{"n_layer": 11, "d_model": 192, "n_experts": 8, "experts_per_token": 1, "d_expert": 512, "d_shared_expert": 0, "activation": "swiglu", "moe_layers": [1, 2, 3, 4, 5, 6, 7, 8, 9, 10], "router_score": "softmax", "normalize_top_k": false, "routed_scale": 1.0, "balance_loss": 0.00163, "balance_bias": true, "router_noise": 0.05, "init_std_router": 0.0128, "lr_router": 0.0007, "vocab_size": 8192, "norm": "rmsnorm", "norm_eps": 1e-05, "tie_embeddings": false, "optimizer": "soap_variant", "lr": 0.00558, "beta1": 0.95, "beta2": 0.99, "grad_clip": 1.0, "batch_tokens": [32768, 65536, 131072], "seq_len": 768, "train_tokens": 371400000, "steps": 5595, "dataset": "wikipedia_en"}
Below are experts of layer 4 (counted from 0) of a mixture-of-experts language model. Rows are named gate (a neuron's input weights, with its number), up (a neuron's input weights, with its number) and show model dimensions 0-191. Each number is 128 + 24 x the weight over its row's rms, rounded and kept within 0 to 255. Numbers have three digits each.
Before each expert's rows: a language model's description of what the expert responds to. This comes from a sample of Wikipedia text that the model never trained on.

# expert 5
Mid-word fragments, common verbs. Inner syllables of longer words like vi in positivity, lit in facilitate, plus common past-tense verbs like found, wrote, reported.
gate3:135121123084156113125113123167094134136136134137129137175164120120117122158125152135157115118180132110132098152142150107119152126134121102064101107132142143105128068103104157126143165147149151109122163113117119142145150060177118122154130160153122117147139069138116110128139121098126130175092170125091125125121108111130117152119101140135101158145140107167100102101163104157165124140141128102147117137124188152128131149120124147116158117146112088144124129108122125149059145133127183128111124117106136130093139117134123086091113165109194128114133121119110145138102113157104146069
up3:118151102147105129130109121125148092117144143134111119166143147064134124156133144131125113117117119108145114168113122138104141099146134112121087137135126146119150111132110143111144171137122103119164100127141087118125121140189140133124129155109115152139138112138130112094084112061128098132099126100136115191171177095123100144138073150143123107164110096164146079094158151159151073156151077100128100155144141135131111142116145157133149121115164123138089151085086140152123129168135152154077131136124120127138148116118125160116121117112161115159117120166132132111116098196149127146
gate4:110106106140130118126105143174122124102141151132117155095159122070131137132123119146158099118145131123170126138138116135130095149114140118125109107100145131141139165112102121131152118138095130159136123082125163112105094172131114207187103162137152088127130131160103159154187110100130125101121132105120117152117110117120141152154110136112147142100129089190146136142135089104136104120116137132150152138192112115134157101137127147137153108073135136137144119102094115167103111097098148122096080120125108127142139125097099119166109136132180126147153144141072126074141172127134115118
up4:161155149105137141080111095102154125119143151117164090117104127155124127146159127135115120121106128185117107136155165130105136149143147144137121072167133148101140131120156128135093127131119129098130167164135087087147091134174106103139124130142119164103113139086122117118111173147181085151121170143137127154156154136146159130126115161111133101131138112103124101116141140098141107111150113155095120112061079117091068145117171196121078143150130121136126123133137148115100142137127120143155173120124136114083127135100129158132129141110088136131115102123167141140081152118102122128
gate5:117132114126134114103114103105138078098113122133124103126157196140111140167058153140137083109139102132167129160132110122084107159105113175096133141086122122161118105127126150146111101136114108137132113119156146113172119113143142140123126146176124110075129160127159138145139103121136115113127145134103148152140074120117134110104164077122117131141124135123133079080130129119157123174089138160133139119133151151153100153134138101107112110117111110094144126110145120161104156141151111164144132136092120119119121160181149140165111093149157142127136128127132106130141099204188143098
up5:136148127095097120153157131139163103123086072112122160164122123118145143172080118145131148142144179142123124137149105127180120116109091114148136147104119160151164105107108123144171101101147082172140135131136130127132106128111143137083091155112084137185123141124156137144097094109171114137108142155139164139142136090148158110127112115127145127129159118135136122127110130115119139095152084113099165107136130129177157131103123140106073110130105127168132126123110131127101124166133108115170104157092094116150108105075172136122141136168144126167122103139114139126128072132088106152
gate6:120090103135153126108089106118118180146116122146139116106083142108137159110122121110120137120100090124135155123111106149132118128120178130101148084129164135141129123141121112160151171106131149133151100132142174135135131099131133181128157127123151140130137084152123151104143168117112134176114152148117084144063148142140139116137083137117121134118127158116120107129076104126130133132107133136134155180184094110145142140153117126131109088094110157094135163146116125159156144098101159103139117155143113162144120147088124060126091139170062096131161147122153147102125118092160119116
up6:126139124136190135096121110094109126149104129145163132100102082134106123140136102155071114164161130149177131094152142131122149104133135154147124116124083140125142136119121115142193105128155097128088155158115142104107106139123132109092166146137110150105158112116161109145120098144095158131116111162151164152093136149108165154142148136109141136099102153134128117106115110139127134155122130150114128125148113122157139105092098169140133142125112144109150131133138101133103195118174142091175136172098095107137097090122137130168101132109070128137094185119114138095139087124117090126
gate7:145126116153151104164122099144085183158137153142129106147177095076163109127137132126120123114161151096128113129106126126142159101094140126130108153137130083143127074103118133107148161135142152157135105097125138160098151142117152134162133149142077109125142149145137111106128117162159107144160136069120138174131138123130119153147094113153135135118131141077145135161092086132144129184132124118159138159080096159082133132163125156125131117118108140136150085131161092144124109131136113103120080128144137108103143168094149120112128154100151072111114137113128106133143056105135135135
up7:151092114131125146103143122140166139090144145118139115101097134144138169117107145165158112139128139089128129175149163109116180104150088165123158123145192101144185136101111103141152112138091129092138111119101134149148080125129089154140156109114107160152104129090148136116148095154129157162099111127123078137065151106135125114129136177109139102135137095134123152115137138151115118147128151125115092168113122117153139116120138146158132154159106136121156163073096117105130093147102114152153133126063088097155090146130129130120094119153130096146162127134116113115141143149119123098
gate8:111174150137129146130128141107139122107139109135177122111114103145124120154133140106189119125141082130149131113116150122135133088099103145131134104127104135055129106190109139120187140111150103144108121125128108153113147126129126150138136143080153086168132090114138143125127170106129076101165160099128101094083165119148115115153125109104114128123142105118087173103142093126160089111138086137105103120133129150160174131134117108157127170132102118128088171108170122173105137104106144149115135119147152137155148112086175119143100096118154142151153155147127174127120121114124131117
up8:144135136124093135128132158137106170118137149133128120116140137122120161160153119122121108111165125117166139139116174134107136138119157146147135142103106147125131111140120123139071121097143142148159114176086118071147133163162123102143117093113182089099131169107174146142163129096131150133105101122115157114111096141162120065129103139126062091158174104149121086114073118140146103136138136147121181133146116160150133103141120103110096095135070078148120117101172175126145093144137114085145123141118130119136124153091126144117151155163103106130132128126139139091128131127138133117
gate9:093173081120185125116119137158125162126115130100104111110140124105137114137138115119122142109155133127128090137122125088116110118145163142100170167113153125135112147103102147149112157107127135152120114172173142130144101133126150116120135157119115153136149186136162136114117101131081131117138093114106125130133166123160118123107135102179149079111101083119129136101122125158108155116124159143162114115207137181137091133092125088151126131080111101105117133151109145130125107141115071066130132131178154102114163115136110149092136108107102110161116133133128145144142161164145149098
up9:137123128128092144124176119126139124177130144123149099119174126154115107168155137133086154129155085127100148141156148093162130118105148135105105157119123132132125126154095126134125083132172114138115101131132099145106144174156148120133133161141073148118125140117153125148123107136111106096140163124142148102086107125156115138131123151095136160106118154181177125106111092121085102149106119073112163116097152120133100115183136137116104106137094146101096116124125123124159169069122145122131115099124113108142135168146200068139108121110127143132162158143129128086161113096120131138